Experts of a small language model: 13 layers.
Below are experts of layer 10 (counted from 0) of a mixture-of-experts language model. Rows are named router (the router's row for the expert), up (a neuron's input weights, with its number) and show model dimensions 0-95. Each number is 500 + 25 x the weight over its row's rms, rounded and kept within 0 to 999. Numbers have three digits each.
After each expert's rows: "gets" lists some tokens that make up at least twice as much of what it gets as of all text. This comes from a sample of Wikipedia text that the model never trained on. Tokens count by the router's weight.

# expert 2
router:516494529489513503529488476450500518525547493573494510483480523475487542500519498506496522501498585537529496490553491515493522494508474485535515493490502509494459504503462498484484516469520484477506489467496463516539549498523484534529531511500503483473519503486459532471523509494525491489
up0:518506560509514507510531487514514520508514532497454507482497538499487514482495522512524469482529536513512510492528514479464516490485468497514496514501507527506490483461507509518546508490529480520527477502508492509488522505512492495500510493506470538484485475474514514489495504481456505509
up1:525455498506530532469496501553482492455464490520496513493514549445511476535496503484542447508466498553528515524491456462549537501501527502514500494466465519483548467509487458502570505498507496514511476492506471454490526475477514499495479484494476479494508498456499467493513503505520549497
up2:529502478497526513519543496481474537462527504506527479497496528468490542512529505512529508531532513500525534538476488502543514489495486502510516484513485494517511480524499520494456503491492515476478505499506523494491493471491477527534513567494482455538529500486475504498479527508497504490
up3:501467582464493512511504485474496511496489535489492535521509498530450479532484454482485480512515497539519493575504508486520457474473519496529465482514482465475488488531484496516510528511503523516493468534513447514524491559471480505506489505498460489524507475562486497494542463509529483494
up4:551488500514518546520487522470500502509561533468483455530488516529510516478436489483524484477466517516488535521474451505493518461518526505529519493512516444499500473473500488499478528477546471470490576529458523536503505503474547502497484461515524525464471535497509526516475464504554432465
up5:498527467543486488479453536467468457494496535551447520513478481541511486510489523461522507500492503506432528485481514504517483496491497499518476528495525516467502510488515530532481492501487497520506474508512475495521504475521524494476480510489525507465487515462478499479506536463509480513
up6:511491489510526480488488512493494499482502469496473492481552473482488482514524523511505453487425513511494489523542499478480532450489509505507502509482546515512505447545471489471492529524535498446478542505495487559507495532524412535486488513535504488508507549513471548498430463483468497468
up7:517485481524472483529519539445497521505486439482527561506573481492498515542550493534507491507485502490533527516523484506502520497497478536512464528491493473522541435527503533495467475518449546537474480500469495489451518472474495496499491530518500519475529510538496508505504513497539468472
up8:569490544491537471511522478531508482493502512474487482486481483503558530495475485518493534501488502523499501535507502517561536503472487513505462485521500532528527470509482475503515569483474495498486490501509513459474533452473510532479499485531538476489519469489510491512454505462521496474
up9:500479541481507485528466525537486489506529551526541489488495435469503495479484515531513497484505510528466517509517508521524476534478496506519495525503515556493480450498498486476492537482501491508477542465493508519516496488514486503489484509526459448504516516496521559463557501516503467479
up10:490510500514548498508524509555498561515479449538470476517502467518538522475516492482477476491518495475546480510484483460515477456479487518485481502477521494527491488513479497499483500488506471478493466486469458493506525529534508447516481496528489486514525530531492464504496486494498498497
up11:493516480463484545519478479517541501503517501524489534478481560434530542491495494472524463491533492506502520532489514472519484506504519486466502538444529466487540509493541505496456488486510467462505480522498520489474502524485517481492505499513521543469519499523456499483483521495511471512
gets: "the ", "The ", "s ", "his ", "its ", "their "

# expert 6
router:539466545554532542459496526466500494478490503527475480495527485513517500506509495483459545439474524488512523513505451522537481492489489499544471450489473514503468478483502479508469454511520486447491487500456503532524447518519522512556466523516496495480471484546508494490517529512527520517
up0:452531491491514535437519508472432502473499500523486517514512480529456543504467463503439487478545493483491511511509466504554527473438505521507464476505556436507462444507496491524484494509512504480467524467476495512480527485499531532492451496487442530498533510523477459507480493487459496479
up1:507480507488498484473546503527487475513487528514513486501471502509476496489499507532493533503504461548538459481469542522493550497539458530486504436414505552500519517529493481488521472511493523492497491523518486511500521507577502526455483529490467493497534502470500501496491488503538484482
up2:520491521464522500544544501475487517466490539554510445475535520522508443526506467510494527517490493560534485537464489477441492491511485464494518503510492488496535502482508505516491554492510503504510500500480498514497496532482493473509464503504451508497501491442491497494498487529541498487
up3:557481524500490493526494492483517510450498535549471481453454527563488477496454510478522461544492550551498479532519513460500513547517528516474474500485524483520545504497501494467517467504497484509507481495493497499517525515532497533534526566474519499493464550505516535471508500445540490485
up4:479468552499527570428500475482505577489469516479447510514521514535471469467489538498531506511506517490503506503543497489504466513514554527506515483473489478502485512469489462492501503469512542478486469490492476497495491465498469472490516513493530500479488497527451524473540511514482496456
up5:490491510490503504474587505442505485493493473504540546496514501532521505522538482527559453547535485434495465508509494479479460514528445494540455475489505499534499460512500529531494496518507493513502525483480528465536468513510519461461513519519537485509538503487488506493512490546483503489
up6:508480520503507531502494530513456491486484459499474523513509509531454497510496495469502528522463498504473506488512502507478507554535493515560470490459498479512486503546501472477505475491485503494474465488501494559520531502505515489512491472554556484436475528539553468503488513505511498526
up7:532509457520514503533540488497464513572501538495487517487515502494509518499525513512503542504501498532466493516483490495478503512505503489521540474493465491526508523496495507513537494438505507485502461518496522502516497532528523469532535492456523501521511525516520488473494498527495496459
up8:511519490506514482474484494488494503486520486512478519513511560526466463474478495481514456531507480561480457471475467529510533520492510489464506510501441519520538517467504529485503508486527441478480488499490504472464488482497512504486480505515545514492512446518544494481483457486459507526
up9:504517469492482469514510497461518541537507497554499489530491521460529472495478483508527482508494498519502492545502459496497539484467495481485473494534478507487472504481488520494534497440489463537471501501472511519538493512497451558487549540503477462519462504501495535473468508522515501476
up10:522464465509564469485517508489517528499518511471498524472479488497447500539486492507542497452497539511478459493523516489517557446516540511490489515479502516521452481499526536483504489485523540488512494490505477517522525521492502479508443516451497480526515499473490502513517486509518426524
up11:490492536499467511467514569474515492538515555527489496478521495537499482469544500504481493501484476513474488472464538489540520481503489509540492455470431496501466484543486521481542515486481509480509527482490505520530486562498521505495475517469494484506459572469550573495490488458556494492
gets: "| ", ".", "|", "201", "1", "2"

# expert 4
router:536499510483517521459516511471489536522496475548510469493501513495507506479505490486506496480541529457546550543532493488505537516483498498514478527466485467556510470482492501505516472463498479471493504510472478496529496505495499477495484530453514439479469516519515482483566493518532549504
up0:541492504514479513470516485498560511472468494562499457514522467480533532551515488483521486495477505450497512521502472539526523526519484514461466536465478504528486459504455521522511513537487471478528513523467522488520513483461488515518491533498495515470523509502507500515478497551488476486
up1:527480488417503536480515487525456491495509519542464466506515518480464509519513504480504510498531476484464510532512527494500489487506500500495477515523520430477519499455486524494530507497450479485470512519486524525522469461467499511491451523478497486502495527510493520522505464491467507505
up2:472451494490516540485487494487460494432520457537540482475495526496509517474522491475492494507487509503507498496499492526482518495542489438555532447483480504519524519481489519517526497476532538526511474500504456508468533483456514496522487501524473491506459536513498469490509505507496492490
up3:476452533498507530488475519522481503529494505483494462537483449436502529508552521463490514499506509515507473517474537529519534520489518484492463537507496516501482502455526495536482521499502481461526523512520517455510500540456533533477513516481491511504530491496501451487522498493507497468
up4:535500500502530510498538531517449464490461449534516508523533512510489522418529518512504471507522531480491547546527559493483512522488504469545494488421505492492545497517501514494509488496495493446550486531507466501457507527500482485520504508459510518500483534494521477505492464465495497489
up5:504513485540530508467526500511529479500505500490532504501473470450518517523538482507481514458502486474500517546494507491465515474519523505503503497472517510551468565515501515479487470456507468445470544484494527493475501510479516456450530508496493506516522491496510528519523499489543510482
up6:534500512513499547466554490500450521507475487552495450508485467529492505500531444492500514504514501488499506493473491484513459511514482520476534513500520473501575518500523507528531531516524481475524459498521441509527501477428531496465492501460492466490515500474522485470502492492553541505
up7:506457522483501510476470528464495486499478510541502542497532487543507526459445512475521534535465518497521482517467464438498469530475530493537505509465521522494502497496486513534510535471483520469496480508546458501521521482477503515487500494502488495531477488474527468510499531503547515491
up8:471489466504482527469498524508447536519545486513503499505455491504469476449496439521541497525497523457510489529502503467539517481483493474508512489571497525516502469497502548541471503510507506518509471495517505495506513538490504471504474499531535507478497531455474527505504482497509500545
up9:463459523455488524454513468485501494506500536510485527492511462494520494490485527533513511474495471525550568525536527508491517524445497500534504516476448439471512502500510509493484504503488547510526467505531462486501451479477492493512500485482535482503529478537480514503526480540497523496
up10:458508538533490493493474483501509504501517518521502519470489529526474534509502471525561485519519482500540480496516475492490517463496530510502491473439520485472529494482524520506515512532465524480527491476545474508483482523517521467452503507498457508518509496463471454530505552508508489491
up11:498482471496506552499488522514528500501537503513496467476500522522501496540479470510496497540518504493501518549499512478483477501522479543513502500495479532503490508519473533503498516518527466496478486544487536531508476499515457461506520490497433515469504541475480501516520481494526508464
gets: "| ", ", ", ": ", "-", "(", "'"

# expert 1
router:508498548498573558455485515498477520503494493527488457457537537489517486479500470457534504509540499529525515565506541507470497493530484499531439513473493525518510456508487469510497477512517471457446478495490477499521470516533505480543481467522523491470518474466505473458505512491483523533
up0:531526525442500525541531540498505480484473510486490497496516547543498492515482493513525522515490479527524504469472540519514475497513536494532509506497484520505504508536510469481448512509464521508475515519507525518536461494480508520489524541496460480491527498505458510487492472502510476476
up1:512469499494483520470495472473494494460506499528509554504524543497552503507491518511534481503514483534504554538480482472524504552492492486477506490536515531502483460520490460484491490541488467511485504440497520515485507471495494483509512479507521515507542512488503536507464500457533491514
up2:492514481520536515484487505500549518490494478485501523482464484498491504479493455495462507508530477513494518492516450539509501474483474507525516529487483435549451464514508537483500496475511522467511492496501490465518546493499457516489489518518531515531528511498473467490525481452471539507
up3:490478515474487458510543474523538477517470511529486500478484454487533492472566477541453501482486502498511502564483526538472476520512535469491471468481493515508513549502507492557514512455481495512507531455537495484514509532497446486508496499489494464468545530506464513444509485536519500503
up4:529422525482570513531499527535528509513499501513446520510503529515466521462539533491487507474481509523505531497540514516537510537481503492504482496520492491499488513492539527549440504499489509483503484493491469489444497470517480475494533503463512527532473522515466550489500479549467521536
up5:509471490518442523447542559497544500509517571494503507500481523527557515471494456518503529488513524507525528505445497466523549469473497519518505513516495484531455452516487509506544503498512570551463494503481497481513496492494481480487485489495462469502483484506490539482470493502530468488
up6:520515522501481464515533504471497436506502496499483527475570531523487459503505525479508471504516467503492482522475432525463513488494493524560488465477510429519511523523532489510521501511483480502486478512478546551451505477498515530493455502503517513512501512521522532492495469494482530496
up7:523480523466508495463481513479501502453492513553538512490495473500509525519511523524470491514485479510541512479542488469452478511524489479483475520559507501501461495490531460506511510507476502479494518496480542480544519479544485520511463506518516508480520490529495503472515516501518525510
up8:488452509496517494492516483514502539503488504509507470541515483476513496455551509495528512492472476501533535512489472474483487504543507485537516492513531469505544493501479500501506524479503568444481512501496505503534509496515463519529463568490520523537517463525545501475513522484511522529
up9:491523535526508522471506528499486538501454531539459496495515507508516486502489456501510501497510509489526489487462543513550485442486482513483529514509542540494473487484473487493465509535497502463497469485501500497526481503487536524454498493513510466489491505510495517494486496477518514552
up10:521474535538535515499515489464487508499502503437507476511520520535507517505529474507485487485509483494530496532526478501472536518524438524544491528453538501507476473480488510552533504482534525489481487517476543478526546431511493477504458465491504509507461534475464493527503480482504501521
up11:518503520471491524512464519515524497459524498472511455511458505514510524503505504502537483545544517484516500516525509468511510495499472525585502523533487485503487525560474503489504518522488482479508493475509462528511463492485488552515533505511516480524490505505487488440471488512465527488
gets: "\n", "\n\n", ". ", "a ", "- ", "=="

# expert 3
router:533504517458497512503471502540492534494474497500493466474502521512520514500522488500513490485538520496486540532508501521492482485485463538571488506480487515498517526546494475445529460484520478494434448468500480522490491468522506537516452572524526454463481535474529536460503494504554526503
up0:521499509534530491496484489496559540478484466514487484506504509521531488475498519532512506490529478497460495488538542479529497476463472475430519493504518507508513515508502473510495469486539469477511522511438513488511480491477496497460505511477506479485499492459497478460537495509520523504
up1:515506507492483476507470511504511495468463505492527439483492541515509474516523529471488516490522495483494484485487464508478516506475505524490548557518530516497518477518490479480469487527515484518487513498491463509489507486503512530491477493531507468462440525507512576471546495469488503485
up2:498508562474523517509527462518493539453496415504512524480476532501505528523520501486523515517494519497497466469472510494526515472476425485509492478477490517497547475467548506495535487501486509525527459507498489476490480509482511486484571492513501497488457571455499478520511516529520487492
up3:464514489510502485491513514562484461506493509495476527518487517493512481541491521504495486521520467501468527488453491498488478501551508482497504498462550481508461475559494495511507546479510503494567505511549466477504497526524474501495482531485514501510468490485515534503505492494479491501
up4:492502478536458522533484516475471483508522530483505485507444505460497506446504508519490498485512485530481508481484520495504522497476478487529515466477561517509482470504461515513476505507511460489543508479507475500540505514483516489476512481508514460508490525511472525532501498511500519486
up5:538501526507495478510511497519522527516530510527507475498499475539514537493527519485518456474509518501522517493452458507480473545511473528501509533517499521517506498517542514459512512511483472461500545506479523488504512517515486467499468506533480491471516536518484522556462521490517502490
up6:503494511531564486552499528479506494507498482498450465497493548541495483502515489467481514519544517459496492544473520469515480453480502460485503543516500510523516536555450503521477537502521486489469525496505488505521507505503475526490478526523507456447466471502511497458480508517519482511
up7:529528492500490509476518500526471494486519477532529436503486491527462469535551488503510484498563494511476503477486471479519521515513448500514516552521479475516534493508469512526467521485490479534483483466496453512542482505466504497516478540485488459484503493530477505488528559499523468474
up8:481512500499454477519481517520518493482446484492474513485492506504553460487540496495479536517476506516487435477500508485505532504474497490501481484482507472524511479502470477455471505476549465485502481479514515523574511502504490515494520537457494476500458500471523518525583493521516490474
up9:486492541500487519555468468503525509485478552499549465524494518499532516482473463505517523572512490521472493498482521501466494478497492516513472479458488492504510494523488501495499490472538486461513521505482478481476466498516498513532498493544504484493525507513468493537530524525451523567
up10:505463486491547526484491449494449524505498472481513552536459478498490478499524512546452514497485488478504554520483502506500512518495513481495459498500488473547492528522536488504483494486487458453488464511465501481529481488510510485503507511532479499483545519519570491549474505518495498494
up11:531538466502494480481497519497497503493499459507470578466478471535498519504504459517498518447523529504526512528515523510460496497520394497544488509489479547483531515494483483494514532437499526479507467515452498493465443491493466514482500531535522486550521479520517515474490477458514538489
gets: ", ", "to ", "in ", "was ", "of ", "and "